{"d_expert": 288, "router_cosine_scale": 20.0, "n_kv_head": 7, "norm": "rmsnorm", "rope_fraction": 0.75, "beta1": 0.95, "lr_head": 0.00633, "doc_mask": true}
Below are experts of layer 2 (counted from 0) of a mixture-of-experts language model. Rows are named router (the router's row for the expert), gate (a neuron's input weights, with its number), up (a neuron's input weights, with its number), down (a neuron's output weights, with its number) and show model dimensions 112-223. Each number is 128 + 24 x the weight over its row's rms, rounded and kept within 0 to 255.
After each expert's rows: a language model's description of what the expert responds to; "comes after" lists some tokens at least twice as common just before its tokens as in all text. This comes from a sample of Wikipedia text that the model never trained on. Tokens count by the router's weight.

# expert 12
router [150 151 149 122 143 105 129 113 136 130 122 132 119 112  98 109 130  94  38 106  98 131  55 137 117 125 149 194  89 109 118 134 148 175 108 147 100  93 108 154 117 159 162  93  83 164 158 119 124 151 124 122 135 107 107 110 135 152 159 115 124 124 107 162 155 122 131 133 131 132 108 114 125 124 109 161 129 106 149 135  93 103  81 137 101 159 148 147 122 135 133 134 127 132 102 117 148 104 169 149 172 140 118 116 137 153 140 129 121 156 146 105]
gate0 [143 145 153 111 147 141 124 118 133 154 134  99  82 144 121 130 133 141 118 219 129 140 155 145 179 140 153 124 134 111 125 162 100 155 127  85 102 138 117 151 153 173 123  90 135 117 115 189 118 109  74 120  68 128 161 142 158 143 141 111 171 125 155 140 157  91 140 114 123 139 129 149 141 159 169 156 148 115  97 129 162 106 135 138 157 114  93 114  88 112 149 159 116 150 129 152 127  80 147 139  95 121 108 173 115 170 103 132 143  93  94 103]
up0 [116 105 159 150 167  80 120 137  98 109 169 142 150 114  72 138 155 117 131 111 138 139 134 114 151 117 127 123 133 106 167 112 113 113 136 141 127 135 174 111 103 129 191 136 105 188 118 151 138 111 120  92 171 102 166 140  98 152  83 136 133 145 158 114  50 132  95 154 130  58 146 141 163 110 151 116 141 118 148 140 113 109 181 184 129 146  99 138 107 111 135 114 143 114 104 137  91 111 155 162 125 126 109 123 144 130 106 161 139 167  87 134]
down0 [102 112 182 118 125 125 144 110 127 153 110 142 154  77 149 137 184 107 120  79 163 146  92 123  98 135  80 156 145 139 152 148 121 143 134 141 118 138 136 124 127 124 132 107 129 145 129 111 134 134  97 140  89  95 135 121 119 140 103 109  90 100 113 130 121 107  95 123  85 125 126 139 145 116 123 108 140 117 104 101 154 117 109 114 118 125 107 119 104 106 141 131 118  97  97 134 147  82 119 160  99 109 140 140 135 111 137 110 114 121 138  84]
gate1 [121 148  61 108 117 129 107 116  80 137 134 150 123 104  85 137 119 116 155 170 102 117  98  97 104 112 145 156 109 140 101 106 148 111 138 129 101 133 130 121 120 126 169 172 111 119 114 110 113 143  94 117 138 151  89 141 161 104 102 126 132 116 124 130 114  96 111 125 123 120 152 105  84 138 132 136 125 141 115 127 146 196 108 110  67 118 134 126  68 147 121 146 160 106 128 132 120 138 105  92 164  88 123 141 158 133 117 118 161 134 193 107]
up1 [200 150 138 139 114 140 140 121 143 101 150 103 153  78 152 154 123 124 146 113 128 141 119 157 155 121 142 132 106 128 143 157  92 145 117 123 139 117 126  71 131 145  92 112 119 131 123 112 107 143 107 110 147 144 162 108 167 136 163  98 158 131 122 105 143 136  92 152 181 127 167 161 156 121 103 116 121 142 123 131 150  83 130 144 121 102 152 190 131 126 123 109 158 103 127 101 129 147  95 178  86 160 157 127 136 108  95 117 141 144  96  79]
down1 [ 96 134 137 143 138 106 119 129 133 159  96 153 116 115 130 163 129 114 137 123  87 113 125 129 180 136 111 121 124 110 163 121 122 156 118 130 160 166 133 132 141 128 131 130  91 130 115 131 120  65  93 108 132 108  86 135 170 160 130 122 128 131 140 123  89 152 120 128 184 141 117 136 127 117 128  83 119 116 154 123 140 149  95  99 126 109 142 139 163 132 126 122 121 134  94 169  90 155 156 133 125 125 109 122 115 130 168 126 115 146 192 144]
Description: Line-initial tokens. First token of a line, heading, list item or table cell, including capital letters and infobox labels: Born:, Phylum:, Family:, ==C.
comes after: "\n", "-", "|", " \"", " (", "S"

# expert 2
router [156 109 141  93 150  95 147  83 131 120 134 158 150 127 123 118 130 149  41 119 109 158  66 134 125 111 145 171  83 109 142 164 133 141 112 137 115 110 106 156  90 166 171 116 105 133 146 123 107 127 186 139 108  92 134 123 166 140 125  98 123  98 132 158 154 117 147 136 105 121 124 111 153 114 157 130 140 105 173 138 133  84  75 188 154 147 157 137 148 117 122 116 113 142 105 120 137 115 130 152 146 157 113 120 151 165 140 131 137 136 122 111]
gate0 [127 115  98 105 140 134 135 147 130  83  91 139 133 150 122 100 151  68 124 104 141 148 153 120 106 129 125 136 143 156 134 140 144 135  96 120  91 147 142 118 107 121 112 121 143 126 118 112 108 126  96 115 125 140  84 143 108 147  84 162 141 119 151 120 149 102  98 160  45  90 146 161 139 108 131 136 177 158 164  81 143  81 110 154 101 130 156 120 167 146 100 146 136 191 115 124 150 114 124 158 117 151 171 101 118 130 111  98 165  99 115 137]
up0 [137 179 162 143 124 151 133 146 100 154 166 139  84 145 118 141 151 158 110 146 124 117 138 135 114 156 135 154 104 127 121 147  93 154 101 186 119 143 127 122 119 106 140 117  99 128 118 104 134  90 155 115 112 106 164 114 159 165 107  97  95 134 122 145  91 118 152 125 154 149  95 139 120 136 142 113 117 114  92 188 117 130 107 124 149 118  66 135 128  97 139 120 168  79 129 108 169 134 163 113 141 127 105 167 108 134 122 157 115 127 147 171]
down0 [127 169 134 157  87 125 149 129  80 149 178 107 131 114 148 155 123 136 136  93 122 114  91 113 115 162 116 136 149 131 123 142  87 163 177 131 147 115  96 135 127 167 124 120  97 121  95 125 137 132 133 105 153 103  96 115 132 149 127 119  97 143 122 135  98 116 142 127 176 161 131  92 104 135 151 157  97 114  86 164 157 131 103 112 145 116  84 129  83 143 121  78 142  80 100 119 127 162 121 136 141 132 146  98 137 148 103 150  95 145 151 111]
gate1 [128 103  95 155 131 104  95 107 108 119 153 150 102 111 113 127 114 100 136  95 151 151 117  99 105 141  89  90 187 146  74 166 163  99 134 120 135 114 125 137 129  50 137 120 104 135 111 146 149 167 119 107 135 129 129 151 105 146 165 162 146 115 114 159 132 129 136 138 108 112 144 140 136 109 150 107 108 113 119 118 115 154 109 143 130 137 141  91 154 107 134  93  99 113 127  94 113 141 130 127 162 130 122 116 134 109 180 140 120 174 170 125]
up1 [132 128 128 158 136  89 111 134 129 110 132 162 152 154 178 148 133 132 138 152 130 115 105 116 172 135 108 106 159 164 119 152 123  93 138 119 139 161 146  94  99  70 146 122 105 114 137 158 152 146 146 142 141 109 134 179 142 155 126 150 152 156 136 175 131 134 103 124  91 103 149 112 127 139 114 105 110 143 113 124 180 143 113 155  86 169 148  84 184 160 151  98 156 126 159 119 153 130  87 120 162 112  99 134 123 168 183 147 116 145 170 144]
down1 [126 145  99 113 138 137 140 134 136  92 110 165 145 119 177 143 123 120 112 140 132 137 131 115 146 148  97 108 134 143 124 123 117 119 120 152 124 165  95  99 118 121 141 140 114 117 155 184 148 102 167 133 144 102 119 178 184 145 126 155 116 158 167 146 115 114  85 108 117 123 143 100 121 113 140 106 126 159  85 111 154 156 106 126 112 153 117 135 174 161 143 126 126 155 136 133 132 153  91 128 160  75 130 153 113 153 156 187 121 163 183 154]
Description: Determiners and articles. Articles and determiners beginning a noun phrase, mostly after prepositions: the, a, an, his, their, every, this.
comes after: " of", " in", " to", " for", " as", " with"

# expert 9
router [184 150 149 104 148 100 125 113 148 112 111 163 136 138 113 116 123 110  75 144 107 125  91 173 115 117 159 198 104 118 145 168 167 136  86 155 121 110 100 129  90 170 188  88 106 168 138 129 143 151 143 131 118 130 135  95 149 121 133 152 133 101 126 128 120 105 109 127 144 145 126  97 131 125 151 127 119 107 154 126 121 112 108 186  98 157 140 174 118 126 137 125 118 156  91 109 155 106 157 133 157 151 113 131 139 149 161 132  99 137 139 122]
gate0 [137 132  97 124 128 139 141 120 126  84  99 134  94 115 152 111  95 136 124  86 133 113 122 161  87 129 147 134 130 152 160 110  95 122 116 125 157 118 109  87 121 131 109 159 151 136 100 107 156  67 103  94 160 147  68 149 139 108  98 132 127 166  98 139 124 102 176 138 152 160 145 105  84 115 145  90 168 120 125 117 144 105 105 123 164 166  92 129 123 103 153 171 122 133 142  80 147 132 133 130 121 114 123 136 103 138 150 153 139 144 122  99]
up0 [136 128 126 110 101 104 152 152 138  74 101 104  69 103 172 138  98 102 128  99  97 113 145 141 124 151 113 122 170 135 126 135 123  80 121 114 172 109  99  98 139 122  82 164 171 143 100 144 135 117 160 124 165 138  87 134 140  92 137 136 103 156  80 124  87 114 170 143 169 141 161  93  88 110 136  93 173 137 107  95 151 105 113 117 146 170 101 127 128 103 154 163 125 152 117 100 163 128 122 103  97 112 131 140 125 105 139 158 106 147 123  81]
down0 [140 169 121 159 140 129 146 118 140 134 111 129 128 141 148 103 121 159 108 139 143 131 112 111  92 125 123 123 142 140  65 134 119 153 155 106 134 139 126 112 125 155 217 118 108 139  96 111 143 111  99 154  91 119 146 123 166 130 116 130 136 141 125 128 111 118 115 140 116  74 138 136 143  76 111 117 170 125 148 140 145 109 151 170 115 134  72 165 137 148 125 111 142 107 138 137 136 178 169 152 134 128 117 157 135 123 108 129 124 173 113 114]
gate1 [118 104 178  62 124 116 138 130 144 114 144 116 126 141 141  93 104 111 156 147 116 102 127 106 149 127 131 167 148 123 140 108 137 128 132 109 139 176 136 122  94 109 130 138 132 129 122 110 160 105 160  99 122 148 130 106 129 162 151 146 122 136 113 120 106 129 123 149 107 111 127 108 114  92 112 122 150 164 121 103 131 120  88 120 144 151 173 126 107  87 131 133 154 163  90 139 112 138 113 126  84 133 146 107 123 134 137 120 115 133  81 117]
up1 [130 110 192  72 141 104 126 107 171 139 136 126 100 117 132 107 129 129 138 117 123 168 108 127 158 139  94 135 124 167 127 116 133 142 140 144 117 138 103 129 130 120 101 126 139 143 152 106 139 102 122  98 131 146 118 115 168 115 137 164 140 130 126 148 154 151 159 141 103 111 128  48 124 124 109 126 145 132 130 116 136 130 110  83 136 174 145 121 118  79 139  92 103 168  92 111 164 103  99 105  96 127 122 143 148 146 134 112 135 120  89 121]
down1 [122 126 126 129 124 111 125 135 118 100 121  99  73 109 120 147 137 115 121 169 138 123 118 126 150 151 105 148 119 155 148 126 104 101 171 125 123 163 192 185 133 100 125  68  92 188 135 109 169 153 166 107 128 148  94  98 128 115 108  98 137 141 139 105 127 139 147 133 139  78 159 103 141 129 148 188 175 144  60 121 108 127 153 121 130 134  95 159 118 141 132 116 150 151 143 162 129 142 137 145 112 134 114 141  97 105 135 140 108 112 111 146]
Description: Table pipe separators. The pipe character separating table cells in election polls, squad lists and discographies, plus a few coordinate and currency symbols.
comes after: " ", " 0", " 1", " —", " 2", " 3"

# expert 6
router [161 143 161  83 161 110 123  93 140 123 119 155 136 126 104 116 136 126 116 108 103 148 108 157 104 108 162 181  84  87 120 156 164 152  92 156 117 108 101 159 111 160 148 107 105 165 157 126 130 153 133 118 134 116 130 107 161 122 144 135 142 100 132 160 121  96  97 113 140 142 117 112 136 137 149 135  93 100 197 135 122 101 103 183 114 169 156 166 125 136 147 108 110 139 104 131 145  96 140 147 160 143 111 123 149 146 143 142 105 133 151 110]
gate0 [112 115 116 148 149 138 138 122 193 124 130 109 113 152 130 135 101 104 128 130 140 127 142 124 139  58 143 146 132 141 111 121  95 136 180 139 119 108 163  94 146 138 121 116 136 104 129 114 139 117 111  93 145 148 142 156 121 139 146 122  67 119  91 106  65 137 159 157 114  86 182 134 163 115 113 114 101 136 144 137 110 126 133  68 131 109 127 120 137 158 107 111 173 171  86 121 129  89 152 135 133 108 143 148 108 128 116 131 165 176 121 113]
up0 [154 127 103  84 125  86 150 143 164 154 112 147 132  66 157 114 136 129 129  93 122  90 122 117 169 126 130 117 149 116 129 129 129  98 148 173  89 158 139 148 101 119 140 106 131 121  85 180 114 123 101  91 162 172 153 166 110 108 112 159 162 129 106 109 128 126 172 157 146 151 156 141 155 119 151 113 155 111 120 119 140 109 126 144 120 115 122 114 139 121 123 155 106 145 120 134 146 124 102 137 106 143 138 120 108 124 150 121  72 173 116 101]
down0 [139 152 140  94 135  73 146 114 131 150 161 136 123 159 126 101 142 137 114 146 175 135 123 161 106 113 119 173 167 131 146  99 100 135 139 120 126 128 112  98 162 119 123 134 111 141 124  91 124 126  86 107 128 132 132  80 107  97 151 129  88 165 132  98 122 155 106 113 146 119 147 142 155 126 142  97 115  94 151 169 117 132 151  99 103 174 110 141 188 135 143 157 113 134 128 121 124 141 154 118 118 138 151 144 109 128 121 126 157 150 130 130]
gate1 [126 132 133 126 142 107 134 151 149 123  78 114 149 156 133 152 143  93 145 120 106 133 108 151 110 122 144  92 154 127 129 154  85 136  98 130 186  68 141 105  86 100 144 132 115  95 119 147 151 124 128 114 173 125 130 177 106 119 148 121 109 133 154 150 116 156 146 130 132 139 103 107 108 103 125 157 134 120 167 121 162 131 150 102 151 146 153 135 132 130 142 100 106 137 141 148 146 120 127 125 151 137 144 136 127 129 131 100 112 132 140 104]
up1 [ 99 162 127 137  94 151 145 105 140 100 155 145  87  96 124 122 102 132 133 149 136 127 123 155 169 161 112 117 106 104 155 126 138 122 104 133 108 107 128 113 143  97 151 150 143  84 131 146 115 167 176 126 114 100 128 125 146 111 124 141 117 120 159 143 131  88 126 137 112 108  66 114  94 118 132 172  87 111 151 107 144 122 125 130 134 145 163  93 122 132 165 105 151 157 142 156 144 128 155 143 158 143 139 108 124 118 176 169  89 179 107 155]
down1 [140 120 167 113 142 117 123 139 131 117 112 139 127 130 134 116 124 143 137 154 144 142  96 151 127 130 143 153 135 135  93  83 150 135 137 114 122 133 114 156 128 144 121  97 181  78 158 169  85 149 158 148 125  94  81 173 140 147 116 116 137 133 163 138 109 126 108 142 164 130 149 167 155 129 134 140  96 108 167  96 111 110  89 130 130 118 137 134 124 113 127 151 150 157 160 140 117 130 166 148 115 148 109 146 152 163 135 151 128  94 170 136]
Description: Nouns after determiners. Common nouns and adjectives right after the, a, his or was, often in biography and film text: lines, roles, factors, well, political.
comes after: " the", " a", " was", " his", " and", " to"

# expert 0
router [175 161 127 132 168  94 117 108 139 156 151 115 171 128 154 108 133 116  71 141  98 143 102 154 118  95 149 177 103 117 115 136 133 174 133 139 122 112 113 113 125 148 144  95 113 143 127 112 111 146  81 105 122 111 149 110 175 126 175 149 151 115 143 160 193 146 108  91  92 128 122 153 130 140  97 142 125 104 138 137 101  95 120 149 113 147 126 136 125 128 130 135 128 145 115 111 162 120 135 158 149 123 155 117 149 114 125 140  91 141 119  78]
gate0 [134 136 126 120 146 127 127  97 134 138  78 110 130 165 108 134 168 135  98 112 138 116 112 139 118 130 111 146 161  71 119  99 111 157 151 132 145 141  82 107 146 139 130 133 118 132 147 109 105 118 125 123 117 154 139 149 156 135 124 145 154 142 107  73 140 158 138 129 120 146 111 139 131 154 161  90 154 121 126 102 121 135 115 121 121 188 121 128 140 173 147 123 141 149 159 132  89 113 138 121 143 113 115 168 170 172 121 134 140 114 148 135]
up0 [143 133 124 143 160 110 133 129 120  95 135 134 134 156 132 130 139 147 105 100 152 144 114 122 137 146 152 151 121 100 123  80 138 108 127 130 142  97  95 107  87 193 101 110 149 102 126 105  76 134 107 142 124 108  71 165 152 117 152 162  85 103 118  97 176 159 148 149 136 149 118 130 133 156 121 114 134 144 118 145 146 141 113 112 111 142 107 110 126 135 116 119 189 106 137 148 111 106 100  87 161 133 125 187 140 145 104 128 125 125 110 154]
down0 [127 127 142 120  96 176 121 109 137 143 122 155 146 129  91 117 110 110 186 129 169 111 152 123 112 143 136 104 113 137 136 152 162 108 104 101 131 110 100 141 163  78  78 146 126 183 143 155 149 122 159 123 136 132 126 131 120 120  88 125 117 115 103 110 111 120 146 128  90 128 127 140 116  90  95 153 113 104 143  88 109 123 113 107 124 104 142 176  98 144 134 167  97 105 148 107 170  98 122 155 100 111 116 135  99 130 120 109 117 126 132 123]
gate1 [112 117 146 113 122 126 102 133 114 137 148  94 126 133 104  98 120 176 140 128 119 157 150 133  91 124 132 103 106 127 138 143 151  99 125 131 116 147 127 142 132 113 113 144 112 113 158 147 112  90 105  74 207 111 133 130 149 132  83 116 121  63  75 136 104 133 114 133 145 148 175  77 125 116 143 103 164 123 119 149 111 134 161 139 120  94 135 146 158 112 117  73 140 137 174 119 115 146  78 137 107 146 123 122  83 137 103 114 154 112 106 105]
up1 [145 112 132  95 142 119 169 154 131 166 112 144 124  86  89 129  48 144 124 157 113 123 135 106  79 173  85 147 154  94 121 113 101 106  84 129 124 118 127 104 111 132 128 156 137 146 130 172 172 130 110  65 157 150  91 119 134 133 153 122 114 143 101 146 140 109 130 135  93  78 144 120 124 116 117 120  85 109 152 129 159 142 148 151 158 122  80 132 127 151 155 160 109 110 148 107 129 122 108 114 104 134  77 116 117 155 153 129 147  88 135 122]
down1 [133 105 145 142 104 122 139 118  72 132  95 102 115 128 115 158 118 125  99  98 147 106 117 103 153 144 151 105 139  80 132 127 136 156 153 113 148 145 121 109 134 116 134 105 108 169  64 143 138 150 132 119 124 128 126  87 120 134 157 112 148 132 139 145 159 149 121  94  96  85 120 151 122 131  89  92 116 109 136 131 149  86 121 123 141 146 122 125 125 155 107 138  80 150 104 155 136 140 120 126 149 141 133 135 138 131 151 125 171  90 118 136]
Description: Modal verbs, content nouns. Modal verbs like may, can, would, will, plus mid-sentence nouns and verbs after articles, such as station, alliance, plays.
comes after: " the", " a", " The", " and", "The", " its"

# expert 7
router [157 142 161  92 162 106 127  95 144 122 121 145 137 128 103 123 128 124 108 114 103 147 104 158 104 105 157 173  78  90 122 153 168 155  94 151 117 112  98 156 108 165 142  96 101 168 155 123 128 143 129 122 128 114 134 104 164 126 137 137 150  97 128 160 118  97 107 120 142 145 116 108 131 132 144 135 102  95 192 136 120 101 102 177 113 170 156 168 123 134 145 109 109 141 100 128 143  95 143 138 159 142 112 120 145 146 151 142 102 139 147 101]
gate0 [ 79  82 106 131 147 144  70 159 156 110 151  98 144 155 110 128  81 137 165 139 111 117 130 180 119 127 104 102 103 121 122 124 103 128  93 150 171  97 133 177 152 134 109 130 159 166 122 123 128 126 133 148 171 162 135 117 104 116 138 153 103 110 142 126 113  75 120 140  74  99 135 117 118 126  94 144 115 156 138 147 112 120 113 130 160 156 146 107 115 155 155  97 130 138 156 137 121 114 159  74 117 124 153 118 114 106 147 146 144 142 101 140]
up0 [165 106 112  97 138 131 151 140  67  99 138 114 134  96 209 142 148 128 115 153 174  93 120 192 125 157 105 205 155 156 125 128 136  91 101 151 129 140 155 119 122 132 164 122 137  74 126  90 115 146  86 128 165 138 125 118 111 150  83 183 121 143 167 148 134 103 128 118  97 136 174 126 168 139 123 129  91  82 129 134  61 125 108 129 140 103 133 121 112 105 161 117 149 176 105  99 147 115  78 122 112 140 153  82  95 161 149 149  95 110 137 118]
down0 [112 195 124  94 137 141 151 122 108 123  93 123 159 115 158 169 156 126 147  95 151 122 150 135 114 109 122 213 153 187 115 123 126 152 111 132 115 116 107  75 136 137 136 127  96 108 169 116 124 129 115 152 130 180 144 134 136 128 162 117 137  71 126 160 149 194 147 165 109 151 129 121 128 154 140 162 100 124 148 123 129  91 106 107  55 128 144 122 126 113 101 136 103 117 132 116 109 118 154 115 174  99  92  99 136 127 117 107 131 126 138 186]
gate1 [122 158 113 197 133 112 115 116 112 152 129 197 179 145 122 117 137 121 176 118 114 140 157 128 112 166 121 106 145 111 120 146  97 122 124 147 136 165 133 148 155 161 149 142 106 108 122  76 128  73 142 133 128 107 147 155 134 141 131 129 113 125 141 157 114 134 142 144  78 139 125 142 162 130 139 114 127 120 116 118  83 131 139 117 156 121 129 117 137 103 114 170 121 118 104 134 136 116 130 127 134 180 112 143 119 130  94 102 101 118 105 126]
up1 [126 117 157 133 158 105 120 127 150 126 181  90 107 114 113 143  88 146  96 123 108 151 149  96 137 123 106 149 135 132 156 153 123 152  94 179 111 120 153 156 112 144 140 118 138 138 156 130  98  99 136 140 189 165 147 114 141 154 131 164 161 152 111 133 151 157 102 143 156 133 138 124 135 100 113 141 107 146 164 105 144 113 144  98 135 112 113 158 110 149 160 127  99 114 175 110 104 138 119 152 142 148 145  98 129 144 143 127 103 172 148 157]
down1 [201 120 124 133 156  96 135 115 128  75 164 145 106 113 110  73 128 148 140 135 129  83 126 121 125 122 145 173 134 162 161 143 125 124  94 193 155 116 167 138 133  84 198 120 127  89  98 118 149 122 132 131 123  78 142 147 107 111 134 153 110 114 108 148 110 111 164 131 107 144  82 172 147 127 115  89 117 168 142  88 114  75 120 140 137 109 119  99 118 159  95 151 167 121 130 128 150 128 155 153 129 158 131 117 120 108 138 146 119 115  98 161]
Description: Table cell starts. First token of a table cell after a pipe, often digits in vote counts or W/L results, plus name starts like Los, del, Gu.
comes after: " |", "|", ":", ";", " E", "chester"

# expert 11
router [141 135 143 100 144 103 128  85 143 133 113 161 138 123 123 113 140 114  57 120 123 172 111 149 117 110 167 149  96 107 122 136 154 148  97 148 115 121 128 141 115 145 167  91 116 176 142 121 141 159 150 112 119 117 131 106 185 130 158 133 125 121 125 146 109 113 104 137 152 123 137 117 142 127 141 117 111 105 193 137 135 111  99 181 102 167 138 174 136 137 130  89 120 150 133 119 123 143 139 131 160 132 115 120 150 134 152 129 112 143 136 108]
gate0 [111 143 136 135 124 118 132 138  80 170 129 137 109 130 186 104 118  76 109 125  86 119 124 137 112 117 116 126 101 137 144 106 128 121 149 139 104 113 133 148 139 153 114 121 103 148  85 140 115 130 112  82 137 110 132  97 131 152 140 179 114 117 100 134 175  87 149 170  89 133 136 158 135  88 128 126 157 133 146 159 141 131 150 123  98 150 114  97 129 151 116 151 164 123 159 118 117 136 111 121 111 121 133 130 163 136 157 150 158 113 133 127]
up0 [127 135 103 131 136 121 119 121 117 113 131 143 132 161 118 138 119 141 125 127 138 121 138 120 111  89 126 121 148 103 111 138 105 151  92 145 134 108 134 100 100 163 107 187 110 104 119 148 166 137 119 155 140 127 108 145 111 174 112 120 157 104 162 161 102 129 134 166  70 135 129 136 160 120 124 143 121  96  75 140 121 145 112 153 140 143  89 101 146 137 155 117 165 118  91 121 123  92 121  91  93 144 149 157 154 126 115 119 137  99 120 152]
down0 [144 108 182 168 162 133 123 119 133 106 132 142 118  93  86 141 103  97 102 112 101 116 130 118 102 125  93 143  78 158 111 158 133 129 153  85 140 139 142 133 101 139 160 130 119 114 122 107 122 133 143 137  99 153 119 142  90 108  97 129 130 146  94 131 105 122  77 165 153 155  85  88 103 103 122  90 118 128 115 116 130 150 111 103 115 118 173  99  93 127 108 140 156 152 167 127 147 145 151 174 198 129 126  84 106 117 126 174 118 172 146 140]
gate1 [ 96 114 103 108 139 148 144 130 112 102 117 158 111 162 111 138 147  97 110 134 100 122 153 127 156 132 129 130 143  87 123 126 123 195 107 116 108  92 129  97 158 156 113 121 161 150 154 108 109 158  93 150  99 165 127  83 129 127 120 118 140 101 106 117  91 165 116 148  90  85 149 162 129 182 154  65 134 122 148  93 119 137 169 117 106 148 141 105 113 171 146  99 174  92 117 129 118  97 135 113 128 130  98 126 118 118 105  70 147 146 143 106]
up1 [115  88 116  96 144 164 122  98 126 118 116 115 150 161 117 107 154 134 134 151  93 117  88 161 159 127 119 108 129 130 125 126 119 152  99 118 142  62 105 109 165 154 116 157 152 149 122 108 110 159 112 128  90 142 119  86 134 140 126 150 133  99  92 144 139 164 114 159  91  97 166 113 119 146 155  89 136 147 133 108 116 155 157  96  98 133 154 112 132 165 160 109 147  99 112 111 106 113 158 108 103 126 107 130 112 123 129  88 171 133 154 111]
down1 [114 117 157 161 132  94 140 122 119 148 116 124 122 136 125 103  99 166 147  94 114  90  93 158  95 125 142  74 128 130 151 149 147 103 152  97 169 168 120 147  97  77 130  79 112 136  88 122 140 127 154 112 114 134 132 106 118 127 108 154  87 136 130 150 145 125 132 152 145 153 100 135 157 163 159 170 134 155 129 166 126 175 133  70 139 133 104 162 123 164 157 113 114 139 154 136 129 140 116 147 124 140 139 123 120 131 141 179 133 128  88 134]
Description: Line breaks and headings. Line breaks ending table rows or paragraphs, and == heading markers, such as the break after a final pipe or a section title.
comes after: "\n", " |", ".", " =", " ==", "==="

# expert 4
router [132 120 180 102 157 145 151 166 163 122 130 108 100 112 143 102 128 120  29 141 161 158 109 142 125 114 131 160  95  80 149 155 157 156 133 179 134 131 102 161 129 148 172 120  79 179 144 139 116 140 150  90 141 104 146 126 158 140  94 116 160 131 120 135 122 142 105 104 103 161 135 103 122 163 165 119 108 100 151 133 112 114  96 161 107 151 115 141 110 139 107 127 153 138 111 138 154 142 153 124 126  93 113 122 161 126 146 157  85 144 140 144]
gate0 [129 113  70 138 126 154  79 162 116 145 161 133 105 115  66 174 153 115 105 158 122 170 104 120 143 111 148 139 125 148 111 106 109 121 125  93  95 129 141 109 164 103 114 129 116 114  91 124 124 142 123 153  84 119 125  88 131  58 120 148 110 123 133 167 103 111 139 116 128 106 155 132 120 161  95 162 119 139 113 160 141  78 135 130  74  91 123 152 114 102 135 114 133 117 144 115 143 130 106 145 147 116  81 160 119 110 140  92 107 132 148  81]
up0 [178 131 134 164  94 117  70 144 126 100 136 151 137 128 107 160 154 129 142 132 129 145 107 150 135 133 148 126 124 175 110 104  91 128 125  87  61 141 144  88 125  80 131 132 100 128  88 140 122 148 112 165  91 121 123  81 115 103 135 152 102 143 121 155 101 191 112 159 104 100 121 133 108 123 100 169 167 134 120 157 120 105 117 150 107 109 133 135 142 109 112 102 123 106 153 101 147 159  79 134 144 137  88 138 185 123 125 104  92 146 150  64]
down0 [153 122 112 105 164 132 108  69 103  67 100 100 123 122 112 178 148 115 138 118 116 138 152 114  85 109 155 125 114 128 143 156 130 153 168 138 126 133 126 106 100 112 129 126 130 177 136 126 129 155 155  75 102 134 104  98 159 129 116 139 143 132  91 143  85 129  77 125 102 130 109  98 106 117 106 130 115 146 129 149 143 121 151 141 130  84 164 107 132 133 120 146 139 119 120  86 131 157 122 119 146 116 122 128 149 111 117 144 124 170 130 115]
gate1 [138 149  95  84 119  87 121  98 159 102  80 124 129 183 152 160 165 164 135  94 137 125 146 130 132 136 203 149 125 112 171 151 130 152 112 146 160 127 111 117 108 141  83 176 139 104 135 180  86  96 140 120 104 140 139 164  91 121 129 118 130  97  94 162  68  93 106 146 130 133 162  64 118 137 163 126 103 160 145  88 173 118 117 110 123 178 121 129 120 160 112 135 162 135 140 135 115 109 113 110 118 176 143 125 105 129  83 131 102 112 134 154]
up1 [137  81 133 172 124 143  80  60 126  61 101 165 113  88  82 145 126 105 135 151 166 137  99 129 126 122 117 118  84  87 112 166 153 141 124 146 112 137 128 115 143 107 156 110 162 120 139 151  98 125 148 129 111 125 113 116 119 114 138 158 140 114 128 133 119 172 111 156 167 133  95 123 166 144 147 128 139 135 148 140 169  81 121 138 107 133 166 115 126 129  98 111 140 141  93 146 115 111 104 128  98  45 113 131 169 113 123 145 178 141 129 136]
down1 [140  96 129 189 153 142  76 107 112  99 190 145 105 109 108 145 123 145 177 148 138 153 164 120 150 177  99 107 145 122  67 145 120  96 120 108 109 127 130 153 125  96 134 141  80  89 121 142 184 114 121  80 119 132 113  83 149 121 111 117 122 146 164 160 151 156 115 112 110 127 129 113 111 148 129  93 129  89 176 110 113  86 141 130 115 119 121 112 140 108 110 112 110 120 112 122 118 175 105 119  92  92 139 134 147  60 126 111 132 131 128 146]
Description: Conjunctions and hyphens. Coordinating words and joining marks: and, or, but, &, slashes, and hyphens inside compounds, codes and ISBNs or starting list lines.
comes after: "\n", ",", "s,", "s", "es,", "e,"